Below are experts of layer 5 (counted from 0) of a mixture-of-experts language model. Rows are named router (the router's row for the expert), down (a neuron's output weights, with its number) and show model dimensions 224-335. Each number is 128 + 32 x the weight over its row's rms, rounded and kept within 0 to 255. Numbers have three digits each.
After each expert's rows: a language model's description of what the expert responds to. This comes from a sample of Wikipedia text that the model never trained on.

# expert 34
router:157122105121108140128108124105144104088128138156173125161123132094174081137127090097167169118080200123105162151125138108108106198093070114139098151180132142113128166113130121101111065093115090140131132169138205158172113085127074098177111117115145115184092082165088105132078145124109109143196154075081085129081125131105110125126081139136
down0:187081145156097110164116100089159064097155144143076126143143173076133107122192110053112148138137161116118135117128125109116183169196126095117134093130151163174143129102093161042141113111104107112124151119115147071106139124150194171142119112092167094113099136165112134175139190089187104154147179121096066135085047111115141135173083115149
down1:128142106128168071123145164171151142114114142131126123100148094165117089159137159151104176134089159089093127171164105120150144084167108087093127077165226103098155167114129144135134117179088157113124127159081140117086149169104094121151144095061080135114129090120107106132144117121117121159093113172130154118121112136085115149120170162152
down2:158147092132125110142106157171155171127104156184140117152137137118109122127100132148156137099140123092114146097167132138121158137184108018187124146184139090083149116120110118133196143110092110150123140153144181089128120116141132116085062097150030125093180067172143151058053092102133120226112090137119100091106118131162130106150100093091
down3:063119165092069063142156081101117169085126171131167119109199117136170127162095020064096169103119050139122054116071111118100148091093114161044168107123097102133153127134126111153168133153143140146151061110125115139102108140117129131128132131172138117153174131137137158147084187101177135080162125089054114096121057144142114130223116125131
down4:117085168166096125214097175145203181129097117186155147127131103141075135080108095166123135099081144113184103108120096121103152125113098124109098101114111114137107148146095117141141134166143130120106090109119100172082161156118108126121100137132145142103129097107166152126159107141146144118107115158138147085171164069137119141158156101133
down5:099125065100154135156193156107111187171116173123124090150121111118131066136167107092164120124085142157115085118093127153150113087129116113074086070085110134120162151096084118181139096099113155110123093090137100136084136081132196115119140075162173154116170080150162173146171150143119188131164105199140156071175117128084145122107115109130
down6:114087137197139130138160128110110143195115128103135140130161159077139113122161157076138167109122111148105115148136139125162135158145181177131149179146166095122123152103146120160102154107064159164138120083151107149063086141086121172134113159121180151116103202152107136077073129187161166182181134147157118099082121070124123206164192168125
down7:180159125142145086111107089130104062124135134134160166159176165137162124123106127175165065122173159113070102105167153114142091148129094114115144127140114172066145119185160101171144141082147096092126201119086135114180164075126139122124084112090165161136163193136122122179109145099130101134219156163184091128113109099123124096066092155140
down8:127152137135105156071158151111059138105174117163102155137173135123129199114133149135133110137127144155153075092162136139145135188093154115042123102075136131134122136047139121153136157135180107129112162120151133139142144129094123127144141176123186141105111219169118151146194077134139168119135134128099157114147110141097122104104160185140
Newline tokens, especially blank lines after headings, title lines and list items, plus web words such as Website, www, UTC, post.

# expert 62
router:103135134125120092124125127054116136090148088171164170067073108144130114153146182088099105122082085117176142059155103209166141175158094159148155091134188112139149071055133049081137130099124126144121158136184173135125129145094121087074103063153152076117131132107105126102116140121129159052147173132149144099141137096154142156098143108122
down0:147143107142110163117215101122085122126135121098098142090148149096175133118103122133174181125152128188171149097170130198049184097155130166146116115133124136136124070138106131083085136173137141103147074017149099144169095126145135118150083070112127105147104200145066165099194125160182179136149105089144120109109109121094111131090116089150
down1:155128089144097115143168141126118128110139103201150112144147126113164149160099088137106130128104111187121140148112077125122150153163161135091141178115119118139131095167157137117121109120076162112165136177196210069097138124118147157149095105100167098180133089109144047165143121211144181184144146104121115175117074157134135139162118128127
down2:117102135086137098093128126135165102123172130185149193098106102199130141108162114053133146157139118177163152140185170105095086116083077105155099159159117153146124138055109106123037169074143131066159102162158129145126121162134106079200169184145141088095088099160139137149163138090138114130153162119170135116102190125148083145126082092153
down3:065145083142079104099190131124139103173140155142154080072127143170126132167117196183150174142158093126123067146141112179077112151129189109090086141151093136125136198175096050137075153168111121121115107143152121167098174062128155113167062134130157166091131094123151106191122175100069115109116140178089110142156121140099126153090106109076
down4:079144082131140120098152070144100126122111075133152171103129128154142134172112136137142113082181179146090113118105139161151073140145150144159154133135160136148141102109080163131113123182125195181149080111196137093122110104158159108185192074204058098185160136069098147095135125106131115149098133072132153142094144165108105131098148130120
down5:139096161124186115110138126114174105136141132130113130173119113137087172104171123147097105199139104124146161142158100123129191176078192084089152130141121132117132066044138081116143144130152117113084038121097178089147130124078141099134198114151141128070122139130133150139154173128163114117171152166064156112128101144155110134164138146113
down6:115076142154084075138153165137160094121068103090173170181139138137164111137174077112090155133062162149094120104143125134131133167131118103095153137139135136127139138104092114105140172068169178102079133120176248101106158178174079119185139134095103163145141110091141208149148103129138139090148099108108123139138100125124168172194125131061
down7:124105142111130139105113122094164100108136082090170125151113084197142169079157080151119088186164143105102125079095104097152058119099135120109126113127170125148120155115118131135173133113021091098157172112145150131169089165110133152166080112119186096146114122104099095117133123101161094107113135160139083123122088142180151168168075103073
down8:178131139126124097167136134189128149099041139101150114129073186108148152134155153127144141108127112104115116165108112163062089190090133124120136149128079125132122131102102078119116104190096100120071146189137120170110110118159122105105155098111179158160129102155119128158117162113124093087096093118132143117144195123164095125106090115215
Pipes opening table header rows after a heading, plus cell values like party names (Republican, Liberal), MPC and two-digit numbers.

# expert 10
router:112140155134112132161150079149105070145157138122118117095120035133135131129151075124159064084160117151124111067118108133131142141090105170116117122147122079178141133145104120156108161111060138107132050156097175138124157188132200098194158157108144149142182111128153177139161107150141129176099159096107146094100107119198122091139168103156
down0:140133173120084092133118142172142128069140170116126129200132143108155154145083098140100180103149108110116107095146087140166091126139136129108087097163067104136094122108111169124144109108134143179049166055162135113128134153117121101162133058114125116124105124169149158154095119157117167075154072046162089135115075177165100147177115158130
down1:102123171166157129103079157073162142152067175104107134116198115153185115109160132157159114148045118126152080089089164100127142115084140151097123141145187127123143093144162116194128123193105138098098090159079158122116131149140156123157127097085084158144148130161151172133143053087120123112162159140154135145110106119125136164138127140111
down2:159122132110131133159101148143130124084111161185144134146122180148115111137146105146195103185112152114098144129157127174117162127183149141167101112097167089146180062166132155108106110121145080107175107087076128141181131147076112134142164120198142087125157118095135202054055134085130174141100164111090093079084137111160124159128144096113
down3:126150153187131125139133041112121091094108147120122102128109184107137086125144158107141112160112165126109164100120091025091080146105146147143106199174103153146091160152120196116110137129121088073134147112077152138175151102141131103124093167095159118163114181136143135171122159150109110162138101125107104156150157126144113100107115116125
down4:143149147170146165156146165127122165131175121146091110128048179153119153124099165114109139120135156102093074135142208130135090124134113121135100137114123134188174117113151095131219099119076130115106162091125068045085106080107135116117113167042103156161098159134095140086180119147176127136111109171168140167213120166116150139124118120224
down5:149096184134124081133140107065113130101085096106159153125128097124133134109124161125068085142094136100173166118124180101136153187082152146114113180142101082129130122127108192083139127109125102143162104165137152134134131202114156158042163112153136148145114117151133199134070099100196139168136085159129119128142162157145132065086190083182
down6:148095143141109188103083164165079131162135134164117134062152095094178117097160102176102116165113104128101077138113098113095178084125129148098107145118153119173133044093131130161116191086139171128184108152129159103111092087154164127117123167110118098143109118133073125113139123123127122155104136056089105188129146094135181111134162107113
down7:089120126144163168124159189181125125060152136096117084122135123115110107137178200129124152194164181139096142165177199129144130141119111191105116097079097126209172157113181126068122151136147090117119110133181147114126096140164167141145116128077143103114085190209101124119164116145122161175109107132082133075127133133150153090095152128143
down8:148142124166208085101149114163117106103099097093128119091135095120108138141087152104076118166152146141147118146060159149075161093133113210146112122189157111036195146180138076168179129108104089150128136191166090148144127143106097132133082191079144136100117078126181124081156114109177108110175153076110105187101150107184130132118129102149
Words opening a new clause after a comma or period, such as which, that, who, where, there, because, plus semicolons and closing parentheses.

# expert 29
router:141130093164097178151155173183145127089131136177086107129136141170140134106124141080101105133176170120118150146140144117132124129114110163118165120114169111169114147142145087113118155112159101145167127092075086150124099065136171105075159120110110048113168140158100099111141112112118110151143111143097133117108175122143135175068125125145
down0:111120071148074140132103100072115119181144087150122098154122142152141155169048071091084152124103165124103093111096174124149082206119140115149147154190058085157135125080119172139086103149131164159185138127138167103110119075105190165123173067125150044115166135128087087200114179157107157141152109106125184119129066119066088118148179063097
down1:152135124050128177119103186176104183108130106066146154082122158128116107152189143179107117143082144147191123094103204150095108177134167161126173138118135112145176098153134092099101171177156141098087127219096181079094147122108132143182025138041168114119080190148127074136155108187120141082181127130131168179147111109065084193112142103116
down2:160147126122082142115101124117131124115083104128113067087113150061103173150107168077130167146130118097122111054117157102066142102167150142141115170176160106068202125109098117107108116119171098051077085115092134091162150132115201107122127087079126043157117152086179112141131157120099115114126114129122155142149121119123157205116166085124
down3:103175138151109132115109105128106140156089104124180125177162138059097181117061135151153112122090146053123136077079171135099083100130128062127072096184109080190064138157147168137134148104169188172128121134113096166121072046146218153127091112142105187112096140151144068136138098106126164111166084110139095191154185124132138139151140163156
down4:160114077119126105150120121074147094095137084152132138135136119105138197120110127087112086156171199164113110159118153139138105062178154129128233142149092143123114159132072115101131112077133166123085168070079143081169118191182135121114119106154145133091144140152127093132139114132084147118131141113142131068171134085111140106120183136084
down5:097129137173111181127102128146180110124144097162162148116098121174093164096134089169068150128118188096154131118143143089163159126143121182136121128131061107158154149175131088128170097153124160153082167167099134080075131149163141076070092133130129145144120162082117078148066103125128146097105093080134113129071173113142137101092103113173
down6:114125107137139183221095097095118163184171118097116133108159160097138143135158122106115114165092162187141162115120161143124117153135126156115191148168165092128079159165073155122153109079072121108104119145106177084124132137093147141126163124143177098149170081087150125154144162150095202160174147103187068103132110105116124171121166124152
down7:161121148096102149138082101115119074153138162210127104124142069106171110121157104134098166131132082150156113123152178150166154087119125189163179137138084128124078158090058140131155132111103113119152102152085166123105165125163114109136088168089155143151120106091120156112130133115147109180115133191127101096089127180115101125129168077144
down8:072112185147149127170185123169117109093118078110147110108148126152148108180122111171111144102114203129125099145106053124115114082132165139137156089110113141153085115112164148126083205109090111116164125118100086107112144110106099147095151155119146105095128175115168131175103099135087145087126106141111189101087111077123161122084167071111
Forms of be, have and modals after a subject pronoun or which, such as was, is, would, can; also not.

# expert 59
router:075108162112121115154115106150073118164079106182132137144096075154170141127133135124091124089127120119113098155134104076078150176142122153096103189148139063113153129110153102117091178151137198152090171157120045121087119147190154158114045121085156134132111124147151208169132121101126163156195111079108106127134144047173120123120160122101
down0:045197153105099176113108151168125110113184133167133122125054120136132136092142139103087120104113156131142091151140062121143124133080127097097061104126095112128143142093140124119155168198157121038083152113134108054112145124043118139109120073091113101157111148122105134139184106120124121166161090102079091120083143164094086072118121173097
down1:081160133119105140166084131124157149139153124076143117114176118148113148125138211143122137076120107100098145083107133058122122127160119132158113133073150114028133085096211100204137106134190153196138090115111151130120115113177133099128148096168120097102130114140095120111130103128018186120103108143205099124128105097131113127119155111108
down2:117093156144117160190209139114063115213113139150109068067147125156117135119127105133117109156182167103153143164147143177188117130140136172132137181148082119154095157155129129125178115102084154119140147152134158130075111121121115117153134131169141102136157130093154173174151109163167178068128187155128197102066145146099124117118088112128
down3:148101128136132164141103155134121084173138108129154183144128079150099095151139107116110081154132088112081139114133135078166091114150136115077132180187159156089129171152178164114149198144147129134171140224118084123130150115146158165120111153135186121153100054139042097114108193125134110172184088142164174152092108112180122147102085117105
down4:155082174118165171125164126108121112126072106121068090113128157115128127114116104097118104130173076138121167096225085082116150115123159158136111140115132138181186094076107081117117162149192176166150113091150128148134133161128124168120128149069111142159119139116112088166150096103106141155095129065131121146112062097082152102118043178127
down5:138161091143130140113164102111080155101114083109146126142140097133110105063081126106076156125129054133118127109168125153119110076105105157100113177183130124126148087128072146145125077136128109211125112165140126134081117077123190086132128140175141104133067109161148148117144135152160180145153068120109122119121088167190152152172195126151
down6:160104150160106155175165174145148195119146116091131071098169090145118176132110151086107110163159144079148120168109138147175110133128166132180149186101103201127122079140093096136117042115138091143119093186151108190135118189147129170131144139102073137205088137124108133098162107064134142095168188115151194144109147156111156090151114121141
down7:134152166128066147088115135154113167099118107166144178120151120110152109113137121180120087168107147101134152149178050084073129147183169123075155110172070130139137134113195125096128131140103099113086097145151162175139097117127139193060146119193164176149123157174142127174082197176090088093101148110173156106122175165168098140135180158129
down8:117154117123146129132064133114105146075098139153115121120060157095124115083114164117088071108150145158174084107129143133078130117095067088081143101135113120132100131098092090174059181107103136095182139098091145126145202113115111091112151177099173123126083088186115076135148142134098118171068141199077130068106137143135123103134165136120
Opening parentheses, quotes, slashes and hyphens joining word or number parts, such as ISBN 3-7952, co-chair, jazz-flavored, (C-04).

# expert 22
router:121106165175162178118161155127126143107113151121123187137080209118075135114139144065114090120096086125112143107064086088143119125131139064118091096101128075156106158102118108109138149130083166102173077158167154135090144163053142138134111118107140159120155108083172106088111127106098135097062108090128115144111118090165137156100083097131
down0:161148081161127106104111115179112127059136146175132102184195101156112139177118146137053158140078137145101079154142148153175189153085193153135085113113144129051133175179088119080128201155180136105170136112108068078146136119111145106118168152116072070120094145094203114116152148124117098139154129097082120090115107161148145092153098127129
down1:131202084162102092133104101158155097099052103148187105093165138159100093165133078119099143089170114153112097137120133173223143131137152148115113124096110113159087147124077130140171148159162086117094157092175071111227170165118123178122094110141024114083148120129193116146092144168102146120141148154092190089092161182109100102089173133096
down2:156129114148086110127173139207084106088125151174143154122082115093112149118117174144034103091101129111154130189131131141126092134143121102135117155111105160120177140125126133086162159127091135098104140118103134130144165200120127097054132099126146137172127125227145145102109157109162127123092153133140137157132058109090149110101119169170
down3:128088068130115118123129176149117144208078096164096106124152167116160148135105108096103172143134133120121110143155115159131155147189175105128122085120080107053063109120095125079103128122215108085112098167070118183113139153087081141103123100046107074085159108123114117070086085088138074091092178166164099137138113124100158175129128129057
down4:140141134213187079146081163143119081118074185148093084150122155164134115080152090128130130142096156104093119136157106113159097109148123145121180160161159158008148108141127095188103148081105111120141139157150117152097153140144134077113157152120099155100126079129124155082138079121092118123128106085126110120155139101158186103120155111138
down5:100108061119144115191163151127113089119106099088137168133101128097152096057089077153119094126201140123077104160085190127152093074125126174173114088165161157123142089167182199105140168119128121120137094102097075091150149158075181152102093091102126172120103108100200135144161132071108187047127134197097161041135134149165142098089186170121
down6:155113128114114165086079159195135083116111096099141113205136143177150145153070141150130142118124154117181137155081110110138118149129087171100124162111087106044139142122129159146108165167191152152147126108192115106139120098156171067073124130190130146082120159099095107141102145186107102093138041070089082117093175147103171150062155145121
down7:088098139120121146097128160090094178087104034150152100123109153076130125083095161105094147129146150107116105140085072128087150114129162156105152106143116116121092150109174191129163105146136120158098182111149048121193166131126132076158142170126143165102169136142069155114144130179122166130138144148183136134168189056191135194129113100068
down8:110129099114128139133115097143120115161182121112148059135119126108092146081113136158139190125155138104109119175125077117194036103121133122151141148133088124158085158097195127050109103142148075118094167100117114150154073130132182127126135086118159099133150100148057207172085081137133129124163149173141055059099190144115093084125166110123
Pipe characters, list dashes and row numbers in wiki tables of election results, sports rosters and polls, plus infobox labels Born and Died.

# expert 61
router:091102213124132161116107130116125158103117069075157100071157150123103136130131187140146169141205159064136119127074078126173125141126106113151130091125130061127200154096097138109134176147121099126110140092073114107154173188112121106171119163101069097158165128123144171082109117178112115111147104132131144113185110154139131149085150135135
down0:092165113163091128112082165119109116113074092124180136145111126111152097138023062130114179162168127118130157144148141091151100096126102089191148127141146123137137134147147106109074072099068125130062074133091155119143097094112140137156105159151089129104097132062100128114114122172158134096142093098108094127173133120134123113172160128090
down1:136150124101113171113078103103182153125131145148143149122101097159092084025157117122098136174110177090135091103142127078089118107149049157176194125117179133109145081105072127163102153151133131121085061091121131154139152149147165109116039095088129099071131124044098170178109158116134137105129154080105116130121139163092153131117145117083
down2:168129075158090115196152137132054102146118128160123111078134111051106149119076131115109140183103131075107132107095097117116139147116120127088158151119134136131131103153085169117105149140100092086117132166161151085163115126154159106155190158120146080226091209100118195130134047193095105073131136112130088107138128177175145151137092145125
down3:100104110068123105129100093071113100123105144156122088133121158124100177163206133139122141098121149116126058139142100139121137169126134126202156164124153147147121171134089102063116165100106096076095125189154152140141095046112109093156107100100141077134108159115118114118119092115117135122079101082156138158108089174138058132164156083115
down4:156131115117084127082108092114157054115178137125075161146137122098097141148115123125190165125137155128094129152094104160136081158105127117116165111055135102180111165133113137144108101093068092141081158158088114205075093169113161128044168116110172081121128173123117161150110078132165121160089077096159164097109078118138117139140132128110
down5:194184156129068117091172101156101134112151064105192163101154191073128156170141076149088131099118129163141075118129139145157123128141102121094097163092123097131147136099184157081120117097078099116137101116095112116084150097094203116129096092101207121142127192119194132100122143176148100096114098136069109151139142135103129108157113110126
down6:125120149146123119175081153170107167117069109118110064127184118119132166083122119115107154130112169114104146130119161084082151099129130182193193103141171166131121122167172048149129117204130107165198140097124100217135166154163062131112145112089097126122128132116109158161187039130146137145170102143156093196117127110138104126145170081160
down7:155146168093105129102133165145127133123076138139142151095121132171154099108067113076117114093122157076111189147197111122132114136155130139210126095130128076092159166108108162105153121131099163147101109150116152072131147181137126189089132100123111223136061148135130109156167130107111098122177098081147144157140110150142176120151105066061
down8:171177190115123137116129131129120134121123103169119158084092139130126075101166140139070135192140161162176098138159182125126125146179132125134148155147091076078133085132131104086088149140103116142136164132086127123136121083087141143143102110112146137084098178141155141099126120097110138135095176109122143102193100074131144105120137096161
Digits, decimal points, abbreviations and position or country codes in sports statistics tables, such as 0, 1, s.t., MF, BRA, ENG.

# expert 27
router:144184184138103093115130138132139143088168127093148130117149110068073105072136165197050112185100170070146130075138145088151126169094127048135120082114134154008126150168067088133143087125078102145095151174163144115162178108230095143119120146116085110146110187135139206122128109141137030111119184145124072126135092109157106085139136128124
down0:081125069159128097097139054209104146107110173117164106121128118142089109173140149172084111148153175091088092115114196108168138160117082139117102141109147105070188078134112093092091044152115120229144085169090195151121085135140115086143086147081131141125107143089132154144084129158151132073148139106157134080175109076127154075102113139143
down1:141197126147116077147155134139170129144102129154083136144102071148152103123110155140139166151121076131134128074098141100129089067140139119099136101096124149079123070134120104115134114178126067131083124164076131033097187187148167122140160114094131162134103132168140037180130150087104169093169182108110119166147146148122157082152192130162
down2:053118128166073103184074141116105172136086097105150145137129111166117148077160100139124156119126168113132132116131144095150161103098127133096151126115169117129112075040113139203172128141073095155151103138058160139146153161163126132081050109133093145075097157158149120096143112129125127131197108052119103125130111124117120126148064127120
down3:149122065185098198133103175132182225135094172123104152121144106152162136085086120117145131204112117100151091077068104096146135138146181166089138083090097167117098094150141156122134111141142108132181095109084064120096111129072122111108137080034175095134152087131122111168145106109149126161118125105113142117110117075115123136134171154141
down4:094101145103146148061119095115106132108130175152166132207128119138104131175127135132103094084166135155137181081103166176140073121148101151107120199153157126075127156162139080111160136114126214125159128184116140149143156115116137063131121125130090110070174129075163140130095120143144090129131171144071158137139185088107113136136122140107
down5:188162117105075121075132100058121091121036116207056145102091102076127154135132125112115181140116103106119166144137059123178136106123157129121105149151207113077109115153081098196122124169096124177105159179170063131171131107128132128052179106193138126156147133102124112128101172124122109126096136141169185138154042096135091077070158140085
down6:190115071189162083126132183086131128148135121146173172139160161073132141076161088120093199114116149065128156177165133141175193151148170139146159051092133150098121185100089113131116067134073128126124120123147168195112114136149077070127103097106138105120132106112085145120107092153110126138170137092147170150163111131139122085119145121130
down7:192147072188098108144167138115157190119135131157107109153118153111093178120135181196125124103135146124164213092085141069082160161088101125102136117128133135132133087114166107146105133079137100110073131113173090081128137156169149120100166165138159116124164087155163079112136106122147183073094154105046142100108111128110152191077135131104
down8:113140132088155165109142176156165181066121209168120132111163121149097088102159101116136119078231132128121164135097173139102103092170116115134142133032106077092097197142133068105172100143146126135142097079147160147084150118161150116149127094120077148162073142136150143087052127155090154142138108131107174105124101091070153117155063161153
Single capital letters or first letters beginning a name or word, often split off, as in L-aryea, t-acitly, H-aioku, Ng-f3.

# expert 41
router:092141134066088135120130101131138110107167118171151122162144100104097104118154142159065084088131143105140091113166098095107122178084104085151166127145067135047168173172115109114123103102152140139088119106149106053173123147206117143148087102066044109121125143135087129124147148087131111174152161123106095122111106078177155103107112175081
down0:072137163132098137139166216105106181148221156141137138111117143159146153101101080194107127126127146173124097152099138165051117085101145099196126128144116147165161121152082116074057057097107044141131114126102124118139116110102098135117123135144122164138119102081123112105151139117116142081095102140112100174185153117153137163158124127105
down1:089190166135143089157180117090121142129087106125152113103121136130100182111176117111141111115139150152122163150110061120113088125109139167127096130161064159124146112080133131095106142137143143033147079112138159082063121133126194208158129118110104181141142098117090144131108099245161140111118147091146141104091126080128146151120156125101
down2:116157159109147151199116167093121162102104082115141097150133108046116134076100123136110116144124108099144119117067093106139069148141120141104146163078151088118147145106079095104089126076053122199127087068147148135099106181085065136118105120120135129099194171133056103119118138097109111147090168150078117152161118168167123153108135092149
down3:126143185137111104123141120108108134125201142078102131137143136123115188168108073065161153203140062171135107120118106170125111123100123131134204146127114146105072136135160130134120130099138117121171112147133164133117135105102093055147121096132137123134170134130090148085096141121102131101106115066160091152149153090140106088121137097101
down4:083135065135116156138144165136110169124112158173136137088078133064161108127147160159115116123119197103104091154046133120138163129131145147084127172127128108093135117120050098119201095141067182184108115111135139118100122170117086135130116059090077107128160137122157059117091131106174114128084166124096124074128089176134130099135132123120
down5:148152079140145164074120156104245134140118130099171108105104134139124096130087144085138100111187125113137141117174089113170131152136017106145166173128128144188148120149149097069148097121062158074178134097137208141151149120130136125135143131125121089081147070168096101123085100153062150104140135161145228101128072159084095158125139128140
down6:139193090107151124149160064160194122102049144077093167177154161148136147176152096148121100164122168137113092107103101112146150205131095164110133134126105183005083104076111123170142141076152115114126073202119124122109138083121137142153112089135144156141145088114090126161130198102183067166185110161162155080120119093133180108165141103112
down7:090145175096125154138131113106153124157092124139110184107149179145127142125158102147108098079126121106132086208147117135163152155074094118120152194155119126084049170137129073097127162120168111144146084105109125095094154153075186136077124087104154147068086187190153139116125183149153102124145133095068170135117115136155111149127097115104
down8:057125159145075096102172168070123102178152134147102097156155117138129126139233175135122156183122147188183147164100128157142115149092127050155158146136119086090120161133098114129100123126100084075152178130156101178119119144185101137162185109147191145120131092116142101150129147140121132219132114135114099142151147139180043150145055128114
Hyphens inside compound names (Tell es-Sultan, Caral-Supe) and short capitalized or lowercase prefixes such as St, K, al, non, c.

# expert 44
router:131173130139158090136113123113157100129144127115155104133109079088085199142169139134144167143084153088116096110141116170146093149121081104159137123120186116138129126163145107120163158103089118067144160110104190150204114130105134081192094117093164190139176170155147167155194079167078142178105176181110088124150072086122099108147107154116
down0:114130118098163120123150138086140136141139140136081130124146079176145131107145115098164076122122125095121162095147119055121147139122135141155201168107143138183092121130127100107101109091097143196115124115144154131063146115162087126166121121123119137148155143150146123099098114083119132152169150097136118099133135166074107079182139132111
down1:129142160148103120131128085163186149135113132076138143082137138210072133151181143066117134113151093187186098156097124059098092137099162118126042054111111056078149128125177158143094159096159121112089124144124126188142133092098155153110173097115084126213156063182156168131099073115167077069176119192118110151098125061107118150146147118135
down2:134100092089099080162161156097087190131164163155126135109131148092084120119154180094093098064164217204110099161129133125158104164130129151113163115130086145128144093135171094113099137101114123102064085136127110145111066125145110232140175116156159162135070141141140068098111126118126144109138117129112108168138086147153180150147172061185
down3:105139127079121116176127133155168132099129103105153123122110143079111130158119124117134119116152112063070114107121097091101103136150116160124135185153137123129175117158132112123115100134116127090128124169124176140141181063093130167086176126132139099114151127076153128098105164130078140146105103081142109145145134090144132111099071082127
down4:152156141113130080131133126132162126146119181191187126099140129170179066106117074094125144089109128133146113141100140120109084133124132095165164116143131088120117120133101116085152160172088121097117103080123130118160171135136152128173177165133079123123113125110210119228160118139142124136141173070147151114117153084174115143107042223092
down5:156152126093122152138133128121137143182088145104141106135113149144094144116144146119077143095111117147109131180097120130172079118122167087126207126159065157097063120093166063097141179061105142137072108088137102145148127121054152122143148170141111126147109158155061068097043188120080075145145064176119143135161140150135150138129188145159
down6:087113123165140089102130179160090099122123121164122159096124092194136057109138055111100087124145184098124114116125126136077115153102137133087135127100183091111148127094157034178076101167168148086121128138128134186175133126118112157126199059129123149125125109121128131125157108128135114118157150096184112108160087067128066136136079088124
down7:114051107111130086147134136130122107100093140241087134127105091166128174138134150184144171083119173118144176139101096157113087125145127107094195130035175091178100134097125110171169122074138140135192127171116136181115162167155115110119172124113093076080088188145059130158109149150121089109092133157188144142125102114131123123128156158121
down8:187181148128156143094100160125130109137158131126168092086133132122143121103196137128165103050124151082173117122168180161136139144189099181129091161134116100124127128060170110173158122074114158172154131131077183153136077104123121155100124149154107125105144163129111125103146117145077143160082116111067153151179133140153188136186075142095
Colons, dashes and pipes separating field names from values in infoboxes, such as Dates:, Right ascension:, Legal status:, plus taxonomy labels.

# expert 16
router:119145133114147126119106134086200062176160155100105174124176120113180069116072107087179150155080061143127168160097153089127101140140095180169143103096083074079148130146094125144106135135126106155127102109117117135148139122192116154109169079137095161120135162162106083183138143156074143151072151153140146166093075173147077167139174099158
down0:145145113066109120105088130101145095174139124157075145126134157108104139156124184176122155152095102094150153139118102160159114133157137121092170102147177119128126104136105139144105142117173089179166156107182085086098081118179103168077094205119145128132118131129151156145130096090095133084082097178107100135118046152177073121129138120098
down1:168099091122088154152155137177115088160118104112103091148132148154145090124100101123153114156133165143103064125222165158193144142173147131114153085115079082137169135179148119134176107093108110155148167193093129128119113081114136148192152154125160074095118093165181170135086112107128176112155133122107117162092129128119125124110091120143
down2:097096160117136135175145086131102144107180140155127136143121064048091080111140126102171054177133102150103132131095117125074082149203132121129174129116117139187208098115102099133035148050122106080127109124151109155058117150102150094087170087087142127158111156126111154177169073136150137175075147120148086120152065151167105148099133164125
down3:156108141116147130148119146165137101140088168167108160209140104109186108098166110157122158134183158187115136092103147180140135153105138140093178183072135124090105089095107144111163161097120120172123115187149163134136114100082132170147113078118141141098203113096107151169135141138091173162097150158197125100077152150078146148071150132137
down4:142179133031022088167174102121105122166105080085116134133175148087140107134101110122071142063153151129153131152107158156127097144071073131099096187128121137183178134120099105145129153119117145097118141106156202110138063097111112163173061120161157144103116093131144154124141133175111080120126141066124117154144119128088097160124096191065
down5:125136165115111146116130134144116098111126064137116134093110161167063152068086091131111156131154090153174111147139124137133107101146104125112123193098163143149108158116080155111058157101170170120145132086112152115135111134126120116121176181130132073104162132149143134131139142148108160129109089071143178146141117144115107148127202176050
down6:125141133115143145189119117169116122148072126106111114102144174155178160167080105091145169111157131160093135182082129171141140131165119136122129074132103138203104079106137109115164075083101120146169068147094097208097093141128136136072189115153106143130173108167072163161150118173135141117155143108152144117091133142103132093118105075179
down7:105123143091081151099153145123102148130111105105137146097188173115162131163077148138141045119142183122176105099097122160169163149170097129151142123124111148145120075138171121097099099084158106098108137087105115102140066117151069127088156135148137098096090114115161134115124117118128141133138159114191162092110148116110118086101156139141
down8:121151161149103098153169132121188110159138108146166109089085126088142124174113186157127165087160158111103101155164098144108151122120127150109112183134127106173099113133153141097111179094137129185131187138151170143123152177156094174110156107139103072124139138121126150137127162075163128110134106106107135096080204109160139132134200109100
Nouns and symbols closing headings or short descriptions, such as = after article titles, sea snail, footballer, politician, ornithologist, plus years and closing parentheses.

# expert 18
router:132138192125074114120197143164153074140170161072139151135094119070082136098116102131069118128146199137108136048149236100150116118110124120085157104061176169089077138158121107145117100110120065139145149131139172053133185049169142144128153132153110198101156154140089145089076133152104119113069122214147120134109106124144104127089129179124
down0:095089062099151117110139128096195099145097117102138170099151144173204173115153139133197102183119125125128096181090148119148115178133110120150149121127128124160124125141128104164098167130106123107123165190122138127152071141136131155087102155151111156089134098132129116127096121161132171092123088086146079164114168112167098162148082117155
down1:108206118123107142207141128086192116098115143130154120105063101106140126127113175161087083111119090107146144162164094126108127174063180134118152083201154125126089133177112125149161057100079145090006115135094121119141126096116104180083095135163167151131129138127168102182127127160145104164086096066098133106085109108118159104085128093129
down2:160031117075126147141172069103134160108186151150119128091142060180177123088181109117158179135115156087166147170093103093120127158109088134203141151121083081032171173127067105173142108183118134152125109131071111130147145125099065117124160171145112197142135163133155145115087148089084140175136127119146115148111119111146120110102114136095
down3:126145143099083134160190150123171115160112143140188160126118103106060132148165134114085147162129129113185137125140126055169155138155203146090141165072103057107068125120076146163096123156149137140189139127059091144101135150143116135167114118094153111107121099132190099135131090073114218169125121185183120125114115062093147080158140171165
down4:194104102127142113156123126112138076155143132054129109118128121113101071120164130060150177092158131118160117148138131132134159138118125111139167136114151100156080167170094089171128138113121116156152153115181164090079196108154157094173140192161128201071118147136126117086166183088143150175100131125120096103069164111135128086110133084132
down5:167133139106118082141119128183185163136108092119115131085135148114108120102180086106104162100138061140134149194119146110170118126174105140104098148106095086152107106160107121049125132089182153151136150123071109129139154143085087131155156144112140103171086159124166138094061139151134129137099172066133099099107088179139117120127121125134
down6:144116123160097127154192154100143162125160156127102112081178109091157148163131105174128084116131019129150133069091149126159098130095138132135118077198193093135143151140214086134158172151101156131117129158101100207137120144112138146115185175103176088118183165082117119141132069126142123179100177075131165147158163101101112123081159106179
down7:166121133186165061118114110096143106129106099134140143131104142146148147078114081114138102186089130195150113174154118135077099084142165115127153055163037122146130198150185094142103141091165129107128079167097123164148128161095167087147106149140142098090113135150118113163167093123080124099134133073107098061121132112171160132100147126075
down8:099152147157174155120135087162118116091172133124124172073122166108086170110112092157071087145113171102099148186102185118135181162110164165165165071185174125109136093186148093136100105118186130105152136075101131108078107092127154106122106143100146148131105165143105133135114134128116117097123124207107075111092074156172062138097103135158
Dashes, colons, digits, pipes and compass letters in infoboxes, coordinates and tables, especially the dash before population "• Total" lines.